From a checkpoint of a small mixture-of-experts model trained on Wikipedia: 160 tanh GELU neurons an expert, a variant of Adam for the experts.
Below are experts of layer 7 (counted from 0) of a mixture-of-experts language model. Rows are named router (the router's row for the expert) and show model dimensions 160-319. Each number is 50 + 10 x the weight over its row's rms, rounded and kept within 0 to 99.
After each expert's rows: a language model's description of what the expert responds to; "gets" lists some tokens that make up at least twice as much of what it gets as of all text. This comes from a sample of Wikipedia text that the model never trained on. Tokens count by the router's weight.

# expert 18
router:47 47 38 38 40 57 56 56 53 28 38 52 50 66 38 45 44 38 45 60 59 39 51 53 53 52 65 52 46 54 51 39 64 51 59 44 54 61 85 51 47 27 57 71 43 55 21 42 57 47 46 34 34 45 69 46 51 37 58 35 57 45 42 49 44 66 64 56 43 57 75 54 53 27 52 48 50 42 43 48 48 48 36 48 56 52 60 57 32 33 39 64 64 41 65 47 42 37 56 40 45 64 37 55 63 58 55 60 67 56 68 58 47 57 54 56 39 45 45 53 56 42 37 69 50 38 56 45 46 55 51 60 48 58 53 53 46 52 57 53 46 34 59 37 72 55 37 41 45 83 47 49 36 36 36 55 46 59 44 45
Description: Plural s, word endings like er, th, es, and verbs be, were, are, been, plus count nouns like species, members, points.
gets: "s", " was", "th", " is", " were", "er"

# expert 9
router:41 52 48 54 38 45 65 44 57 38 37 60 46 59 41 25 53 26 44 57 64 43 58 56 75 61 65 45 54 45 57 40 52 62 52 65 53 43 66 63 47 41 44 59 62 59 43 49 57 46 49 40 50 49 63 49 51 33 62 46 46 45 57 41 42 54 44 65 54 62 71 45 61 41 37 52 48 48 52 54 46 67 34 42 45 59 61 68 48 34 40 52 45 54 46 49 41 50 59 42 34 51 52 32 61 56 62 65 60 61 61 51 51 58 69 49 54 25 51 64 56 41 41 53 33 46 56 64 51 61 64 40 27 65 46 50 50 42 54 51 53 54 48 45 61 56 50 52 56 62 49 56 34 38 55 45 60 39 58 52
Description: Auxiliaries, prepositions and adverbs in narrative prose, such as had, has, with, over, all, once, twice, following.
gets: " with", " had", "ly", " have", " has", " over"

# expert 0
router:45 62 52 59 36 50 65 40 57 55 48 57 53 60 49 53 47 30 50 61 73 38 58 65 53 60 55 36 62 23 58 52 50 76 58 55 39 52 72 64 58 44 92 51 50 48 55 25 54 47 54 51 42 53 50 46 57 35 58 45 33 36 35 56 32 60 44 47 45 61 55 33 53 51 38 49 53 29 52 43 45 58 34 39 42 60 63 57 47 49 33 45 57 53 46 41 53 42 65 27 48 47 55 32 69 33 54 63 52 68 60 56 54 51 68 51 44 40 50 52 69 43 50 55 53 50 47 61 52 55 60 57 33 55 63 46 64 38 59 39 53 50 52 34 58 53 48 48 50 48 53 47 50 48 50 46 54 48 66 65
Description: Given names and first pieces of personal or place names after commas, colons or "by", such as John, Robert, Ka, Bar.
gets: ")", "\"", " S", " A", " K", " B"

# expert 7
router:37 52 46 46 46 61 79 37 53 47 40 74 48 47 34 59 61 44 49 71 60 54 55 45 61 58 47 32 54 52 77 52 62 61 46 59 47 45 38 52 54 55 53 54 44 53 33 35 45 37 67 42 45 52 59 54 51 38 64 40 41 57 44 46 42 51 74 50 44 50 55 51 49 37 47 39 42 40 78 45 39 64 53 49 53 53 61 52 54 33 39 60 51 50 59 51 27 49 63 56 64 55 36 22 49 56 42 52 54 47 72 62 53 40 63 62 41 39 46 81 77 50 37 60 33 50 46 54 51 48 43 55 45 32 55 57 63 53 44 44 48 53 50 52 48 49 30 46 50 45 30 67 46 42 39 43 51 54 65 61
Description: Prepositions opening time or place phrases such as in, on, at, during, after, until, plus sentence-initial In and table-row pipes.
gets: " in", "|", " the", " on", " at", " from"

# expert 11
router:49 46 23 56 45 60 70 52 56 33 29 52 45 68 42 32 51 36 42 45 49 43 56 45 52 73 55 46 61 44 67 53 46 56 39 58 51 50 59 59 43 31 53 66 43 51 54 20 49 42 53 33 33 54 63 42 39 28 47 52 38 48 52 60 24 58 61 41 37 56 56 42 41 54 43 51 45 36 63 41 46 60 43 52 58 56 50 56 36 43 52 41 73 52 61 41 46 39 66 38 60 49 51 23 53 55 38 55 60 43 34 63 39 43 71 48 40 44 36 61 44 45 42 63 48 54 53 54 46 46 56 44 52 54 48 56 72 42 56 20 47 49 55 39 51 67 47 48 52 49 33 66 53 36 57 44 63 43 52 60
Description: Opening parentheses, spaces and first digits at the start of table cells or dates, such as Germany (BVMI), (1), Born: 31.
gets: " ", " (", "1", "2", "–", "3"

# expert 17
router:47 50 54 51 42 60 73 58 39 50 28 56 57 60 43 42 45 49 56 60 55 31 77 38 58 73 55 47 51 59 69 54 48 63 45 60 47 68 69 49 47 50 48 45 44 56 42 44 53 49 54 39 19 56 49 53 45 58 46 44 46 40 35 50 36 63 46 45 56 60 44 41 72 45 53 45 52 40 43 26 57 55 39 47 57 58 60 53 34 39 33 49 51 73 60 34 53 24 58 51 56 37 49 22 49 58 43 55 60 55 62 61 50 41 62 51 52 55 33 69 58 36 43 59 38 54 50 49 60 54 54 48 61 61 48 40 71 46 72 38 48 58 51 47 69 59 27 33 59 70 38 50 44 41 46 52 50 37 46 46
Description: Commas, which make up most cases, plus clause-linking words like was, which, and, but, where, when between phrases.
gets: ",", " was", "),", " which", " and", " is"

# expert 8
router:45 65 38 68 42 69 56 42 66 46 51 66 55 46 47 23 57 35 39 52 71 52 63 48 59 55 53 46 53 49 55 47 41 71 53 49 48 45 58 66 46 55 55 42 46 56 33 35 47 52 74 21 56 60 78 39 36 40 49 38 47 37 60 54 36 53 53 55 58 63 56 39 53 59 47 53 51 46 65 62 65 58 55 36 46 49 49 50 47 42 48 40 55 61 49 43 43 34 43 47 50 49 54 43 61 56 42 58 64 58 44 42 43 60 62 55 54 41 36 43 54 53 39 50 47 44 42 52 45 42 60 34 31 56 54 45 46 49 53 46 46 57 51 31 52 61 45 53 49 70 31 66 45 42 61 53 51 35 60 42
Description: Verbs and verb-ending pieces like -ed, -ing and -s, often after was or to, such as known, made, released, procu-red.
gets: "ed", "ing", "d", "ated", " made", " used"

# expert 22
router:46 53 29 55 54 42 53 59 63 44 47 48 48 78 33 49 49 36 57 48 56 26 62 39 56 57 72 41 46 45 45 35 55 63 66 47 51 47 78 55 68 46 80 42 55 73 44 52 44 53 50 44 32 57 70 45 43 49 54 42 35 43 37 47 50 71 64 54 61 53 63 45 56 31 60 63 38 54 43 44 47 61 39 45 60 52 50 50 45 39 49 45 51 54 51 43 51 48 64 63 54 51 43 59 49 46 45 73 53 54 63 48 34 64 46 72 41 26 42 45 62 48 37 57 51 51 54 48 46 45 52 42 46 48 52 44 64 53 64 35 57 44 38 34 59 60 41 46 56 71 41 64 46 48 63 50 60 52 47 52
Description: Final letters or suffixes closing names and words, especially plural or possessive s, plus endings like -ius, -us, -ez, -y.
gets: "s", "e", "t", "a", "y", "i"

# expert 13
router:55 58 45 48 49 60 63 48 64 57 45 47 35 61 47 42 63 48 49 54 71 30 57 57 41 59 57 51 59 36 67 42 50 53 53 51 37 40 43 54 59 37 42 62 41 54 43 39 65 48 50 41 35 55 61 56 47 41 69 43 39 49 53 71 59 68 56 51 38 43 48 41 54 36 45 57 53 28 61 53 45 55 48 44 42 41 39 53 41 42 42 47 53 58 46 40 53 53 60 55 48 49 57 20 70 60 49 53 63 66 47 55 44 41 58 57 50 44 40 54 54 44 46 67 49 52 65 46 59 50 62 49 47 47 62 56 53 49 60 43 66 56 36 40 56 53 31 48 51 68 35 59 33 35 48 51 66 38 53 54
Description: Words right after verbs that open their complement, such as to, the, that, would, may, could, plus table-cell pipes.
gets: " |", " the", " to", " a", " that", " his"

# expert 19
router:29 60 40 45 30 72 55 36 53 35 37 69 60 53 50 61 64 33 51 47 69 38 61 42 44 66 63 32 58 56 73 50 48 64 54 57 43 59 56 60 57 21 69 45 41 42 50 37 51 44 63 31 37 63 53 53 50 53 61 50 50 39 45 46 51 66 61 42 45 54 60 55 57 29 49 62 49 44 53 41 51 56 51 49 57 73 50 66 47 45 37 65 59 68 59 38 44 43 56 40 46 51 53 45 55 35 46 61 33 63 67 54 28 50 50 55 51 31 40 47 79 49 34 62 46 58 56 51 54 55 48 69 50 55 44 53 59 60 63 47 50 58 57 52 68 49 36 46 57 61 50 49 53 45 42 48 51 48 58 44
Description: First word of a sentence or list line, such as However, This, These, After, Today, plus list dashes and table pipes.
gets: "-", "|", " |", " The", "The", " This"

# expert 4
router:51 53 46 37 38 59 73 47 72 58 45 63 46 62 39 32 43 35 36 57 52 45 49 44 64 56 52 26 46 30 66 43 44 58 56 63 42 49 44 64 56 50 49 48 55 67 45 39 59 53 62 47 30 65 64 54 59 41 55 48 39 62 51 44 52 47 71 46 55 65 68 37 37 40 35 48 58 39 55 35 52 57 53 36 53 70 53 58 49 38 45 43 51 55 45 36 51 54 50 49 60 50 51 26 60 56 51 74 46 57 58 48 44 48 55 48 42 46 41 74 68 37 46 58 43 53 47 45 50 56 50 47 50 47 62 32 71 35 56 38 42 57 49 43 63 53 37 51 53 55 32 54 32 45 39 34 59 30 56 49
Description: Articles and possessives like the, a, an, his, especially "the" after "of" in titles such as Order of the, plus line breaks and heading marks.
gets: " the", " a", "\n", " The", " an", " of"

# expert 31
router:34 47 20 39 53 66 47 52 45 35 29 51 39 62 25 46 51 47 28 54 55 54 55 42 53 66 73 51 61 58 44 43 44 67 62 56 60 48 62 66 45 44 89 64 36 51 41 32 42 33 51 46 42 43 49 48 61 39 71 45 44 55 35 58 29 47 69 53 41 45 63 47 51 43 42 52 36 41 49 40 43 54 51 53 47 54 48 54 25 36 41 55 45 43 44 59 56 38 67 59 64 42 58 52 53 62 38 58 55 34 62 38 44 45 62 68 53 36 49 57 57 54 48 59 53 42 58 70 47 53 44 42 43 63 47 56 46 51 56 45 42 53 40 35 52 68 34 46 36 51 49 59 46 19 43 52 64 62 61 62
Description: Short syllables inside words following a first piece, such as s-na-pshots, conf-is-cating, al-pra-zolam, plus hyphens and date digits.
gets: "-", "1", "al", "na", "li", "t"

# expert 3
router:37 48 40 58 53 54 76 57 51 46 65 54 52 52 59 42 53 38 65 54 63 25 53 51 56 65 58 38 64 39 57 53 57 41 47 50 67 60 56 52 38 62 50 45 47 41 48 44 48 42 68 35 48 56 44 53 50 45 58 42 40 62 50 58 28 63 45 56 44 51 62 55 39 51 59 43 32 51 46 46 39 66 51 55 66 55 31 54 42 43 43 66 69 47 47 24 31 44 49 48 44 40 54 37 67 51 42 68 36 65 48 46 45 38 72 59 53 44 55 60 51 46 54 55 36 40 57 40 46 37 49 47 51 49 56 60 47 40 57 40 38 47 36 53 44 62 43 49 55 68 50 67 52 52 42 57 55 34 51 61
Description: Line-initial dashes and field labels in infobox-style lists, such as "- Born:", Coordinates, Location, Genus, plus digits of dates and coordinates.
gets: "-", "\n", ":", "′", "°", ")"

# expert 14
router:37 53 38 44 14 49 64 36 64 48 42 57 47 51 43 50 60 35 45 49 49 27 70 49 54 59 59 43 64 48 52 46 49 49 59 69 58 68 54 49 57 54 66 50 44 62 43 47 60 33 55 34 50 60 45 51 41 32 58 34 36 54 51 65 41 56 56 49 46 47 60 54 42 32 61 48 32 54 39 45 41 57 51 33 52 67 46 63 31 32 38 49 51 67 59 26 39 49 45 41 57 51 56 31 56 38 50 64 42 55 38 42 42 56 60 53 43 43 54 58 82 35 55 54 52 23 41 51 51 63 59 55 52 67 42 45 56 54 62 45 60 50 52 50 46 46 53 43 50 69 34 41 39 44 45 36 37 39 47 65
Description: Line breaks and dashes starting infobox list lines, plus decimal digits, units and symbols like ft, °, ″, %, chemical subscripts.
gets: "\n", ":", "-", "%", "°", ")"

# expert 23
router:48 56 20 51 33 59 65 47 57 62 40 64 60 65 59 47 59 49 49 60 62 31 64 54 41 59 72 39 49 36 64 40 39 52 54 46 48 58 51 73 52 53 59 67 54 49 55 34 65 38 64 52 31 52 56 54 44 44 55 36 51 48 58 54 30 55 54 48 38 54 53 34 46 52 49 42 51 19 56 44 51 51 40 47 43 49 69 60 33 45 33 34 65 48 46 35 62 25 49 38 48 58 52 39 76 37 57 59 51 47 56 56 61 57 51 49 41 54 49 44 55 44 52 49 37 44 55 45 46 69 49 49 46 48 60 51 58 51 55 44 54 56 49 44 54 53 46 53 58 49 28 53 42 55 53 50 49 29 56 54
Description: Inner pieces of foreign names and words like -ova, -zhou, -mann, and digits inside scores or codes such as 3-1, 67-57.
gets: " |", "-", "'", "3", "–", ";"

# expert 16
router:44 47 44 44 43 45 61 50 36 55 46 64 64 57 42 44 55 57 58 62 61 31 61 53 68 67 65 42 50 39 62 40 57 61 50 43 50 50 47 60 49 47 42 50 46 48 47 41 53 49 67 48 33 57 62 57 54 58 55 53 34 40 37 47 28 66 51 47 51 53 52 38 51 43 46 55 49 29 50 39 48 70 59 38 58 50 53 58 54 34 44 51 49 56 59 43 52 48 63 54 57 45 45 08 54 52 60 61 38 49 62 66 36 65 59 46 52 48 29 52 56 44 46 64 57 52 29 58 54 50 60 52 63 52 45 38 66 51 50 45 53 63 51 43 64 79 24 31 50 67 27 44 44 41 51 47 53 35 69 52
Description: Connectives joining words and phrases, such as and, of, or, as, by, but, including, and commas in lists.
gets: " of", " and", ",", " as", " by", " was"

# expert 6
router:48 40 38 52 42 67 70 45 42 44 30 61 48 81 44 44 60 56 51 61 56 53 61 46 51 52 43 37 58 39 54 41 44 50 65 37 50 38 48 55 41 43 72 68 52 54 38 45 60 46 62 43 42 53 59 66 43 35 71 46 41 43 58 52 15 65 44 59 43 46 65 48 58 53 47 41 50 46 47 48 51 63 56 43 44 48 47 70 44 46 27 48 64 53 56 32 53 44 54 51 53 50 47 34 51 47 48 57 60 46 57 44 45 49 57 44 43 61 50 54 61 45 37 61 42 37 39 63 49 61 64 46 45 48 57 43 55 40 56 38 58 51 45 40 69 60 51 41 57 72 32 60 50 39 38 51 62 38 53 70
Description: Sentence-final periods, initials' periods like C.F. and U.S., closing == heading marks, table separator rows, and list-ending line breaks.
gets: ".", "\n", "==", ").", "===", "\"."

# expert 27
router:29 58 30 58 31 57 68 40 49 47 39 64 58 58 34 52 53 41 42 66 57 49 56 56 63 48 59 44 76 50 77 51 47 60 49 49 44 44 73 52 61 50 69 55 37 39 44 33 50 31 58 40 42 39 46 51 56 28 52 36 43 47 49 60 33 61 70 39 42 55 71 45 54 38 48 58 47 46 61 49 58 62 53 60 52 69 45 56 52 44 48 43 47 63 48 50 43 38 63 53 42 55 50 20 58 26 65 54 37 58 54 53 51 59 64 48 52 34 35 70 72 36 47 57 52 65 55 61 62 64 69 50 44 57 48 53 58 58 50 37 55 50 56 47 41 50 46 40 52 41 37 66 43 40 43 57 74 48 57 57
Description: Line breaks and first tokens after headings or blank lines, such as ==, ===, See, According, These, and table divider rows.
gets: "\n", "==", "===", " He", " (", " =="

# expert 25
router:46 44 41 57 33 69 54 44 57 39 53 53 43 45 38 50 35 33 55 59 57 48 51 40 55 50 47 36 56 30 72 33 56 59 57 52 44 48 66 72 52 50 74 51 40 58 47 43 67 44 62 41 38 45 48 47 50 16 49 48 49 35 46 48 27 63 71 54 48 62 47 43 46 40 25 55 48 33 58 40 37 64 38 42 39 51 64 46 63 45 58 59 52 55 41 38 51 37 65 38 60 47 58 36 66 65 56 58 56 61 55 55 59 49 60 53 50 55 52 52 43 48 53 61 53 61 47 52 61 54 62 55 45 57 55 39 60 46 57 38 58 51 58 34 53 54 48 24 46 41 48 56 37 39 25 45 64 43 57 77
Description: Opening pieces of words right after a space, such as re, de, dis, co, un, ex, as in dis-persed, re-gurgitation, co-ma.
gets: " re", " de", " p", " Re", " c", " co"

# expert 30
router:42 53 24 57 34 71 60 42 47 52 39 59 52 59 42 59 58 39 42 51 49 33 58 41 61 64 70 30 58 50 72 47 45 60 59 57 49 56 63 70 44 52 71 49 38 48 38 46 55 48 62 46 37 59 52 52 49 29 64 45 48 48 48 56 33 55 71 53 43 62 65 45 59 40 46 58 43 36 57 49 48 54 57 32 49 66 37 76 34 43 51 55 63 52 63 32 36 35 59 42 55 56 61 47 52 62 43 66 53 58 53 53 44 40 60 45 39 46 27 60 63 47 41 55 44 48 39 44 67 46 58 54 36 49 55 46 71 46 52 36 56 49 67 28 77 56 45 47 57 53 44 48 35 27 51 48 45 45 58 58
Description: First digits of years and numbers in tables and lists, and first letters after opening parentheses or quotes, such as 2004, (S.
gets: "1", "2", "3", "4", "S", "5"

# expert 15
router:50 60 40 38 44 70 68 50 50 49 60 61 52 69 38 24 64 48 46 46 63 32 71 45 43 64 80 49 61 49 65 41 43 61 67 64 48 47 48 57 46 39 87 41 44 51 39 44 56 40 49 35 32 58 66 48 48 49 58 46 44 44 50 71 46 60 46 57 54 46 59 36 61 30 65 55 40 45 45 44 41 50 38 44 53 48 54 40 43 39 27 55 59 57 53 26 60 32 53 38 61 47 59 41 58 51 35 59 54 65 56 55 52 46 53 52 43 34 54 49 53 44 48 44 44 40 49 54 55 46 36 48 48 41 44 43 55 52 45 36 65 38 54 39 47 50 37 45 54 92 36 65 41 43 38 47 59 37 43 46
Description: Pipe characters separating cells in numeric tables, plus colons after field labels, equals signs in titles, and math braces.
gets: " |", ":", ";", "=", " which", "ia"

# expert 21
router:52 57 13 41 52 56 52 41 70 61 38 55 57 56 53 58 43 22 59 58 66 42 67 46 46 57 60 37 62 54 61 49 50 54 45 45 44 52 67 53 57 47 79 55 37 53 49 51 53 46 60 51 34 44 66 42 44 50 56 36 52 55 48 53 37 49 49 63 47 67 60 46 53 37 63 57 44 51 55 38 60 61 35 46 48 50 52 51 38 45 44 41 62 49 59 34 58 33 45 44 53 62 51 52 65 40 51 68 42 61 56 51 60 61 44 60 30 38 44 55 68 40 57 54 51 50 74 46 48 68 55 43 52 41 58 58 67 62 56 50 53 56 45 38 50 63 44 42 47 70 32 56 43 52 52 45 46 50 42 43
Description: Single consonants or short consonant clusters inside or ending foreign and unusual names, such as c in tobacco, k, z, zhou, š.
gets: "s", "d", "k", "n", "g", "t"

# expert 5
router:36 42 24 48 41 60 70 42 42 34 53 56 61 69 43 32 54 44 54 58 70 33 77 62 58 70 57 33 52 51 50 35 56 55 51 60 50 40 64 60 47 42 49 52 50 46 52 34 61 51 58 46 35 47 66 57 44 35 63 47 56 53 52 48 17 57 62 51 55 61 69 63 55 48 51 41 48 52 44 62 48 59 39 44 54 62 51 53 48 28 47 43 68 60 50 44 47 36 63 36 51 42 61 24 58 55 40 60 43 59 64 47 50 47 62 51 32 47 56 71 63 42 33 54 35 58 62 52 62 63 46 36 48 64 57 41 56 58 59 38 57 63 46 47 56 37 16 53 49 68 45 53 51 45 49 49 54 39 49 62
Description: Middle and final digits of years and multi-digit numbers, such as 20'0'7 or 5,21'8', plus subject pronouns like he, they, it.
gets: "0", "9", "8", "2", "1", "5"

# expert 26
router:36 65 38 60 33 70 76 35 64 45 39 62 45 61 31 50 56 42 47 37 60 42 64 31 68 43 65 41 54 52 62 43 49 66 50 51 40 56 58 58 52 50 54 57 44 39 36 25 55 31 51 41 53 54 67 51 39 29 59 38 32 46 46 65 45 53 62 35 51 52 51 48 47 48 64 52 41 41 48 31 41 65 54 48 58 61 55 53 27 44 50 36 51 57 53 46 45 55 59 46 57 40 57 25 54 62 48 65 38 51 54 44 53 44 73 59 50 37 36 69 56 51 43 60 50 41 57 53 56 48 64 44 46 54 57 49 77 44 66 41 49 56 52 32 59 61 43 56 45 61 47 66 39 41 43 40 66 46 55 65
Description: Words and cells in wiki stats tables: header words like Other, Season, Votes, Candidate, plus pipes, dashes, zeros and line breaks.
gets: "\n", " ", " |", " one", "3", " —"

# expert 20
router:47 52 24 56 49 57 65 45 47 48 42 61 58 58 61 38 63 46 46 64 69 37 65 60 59 56 55 49 49 44 63 37 40 60 63 48 38 30 51 73 43 32 60 58 48 59 37 34 60 30 55 34 41 52 60 49 46 36 68 43 44 48 51 62 27 62 49 47 45 49 57 45 46 46 58 56 56 39 62 40 44 63 44 51 41 47 53 54 44 39 38 44 66 50 62 49 54 30 62 41 43 56 60 07 67 58 43 54 48 51 60 45 51 58 59 62 65 50 40 64 72 38 41 53 40 58 56 46 61 54 36 47 32 49 73 46 39 54 48 42 44 46 36 47 48 69 55 49 56 40 34 51 40 38 63 49 61 38 46 59
Description: Standalone space tokens before the next word or number in prose and tables, like "as an' 'honorary", plus quotes and semicolons.
gets: " ", " \"", ";", ":", " –", ");"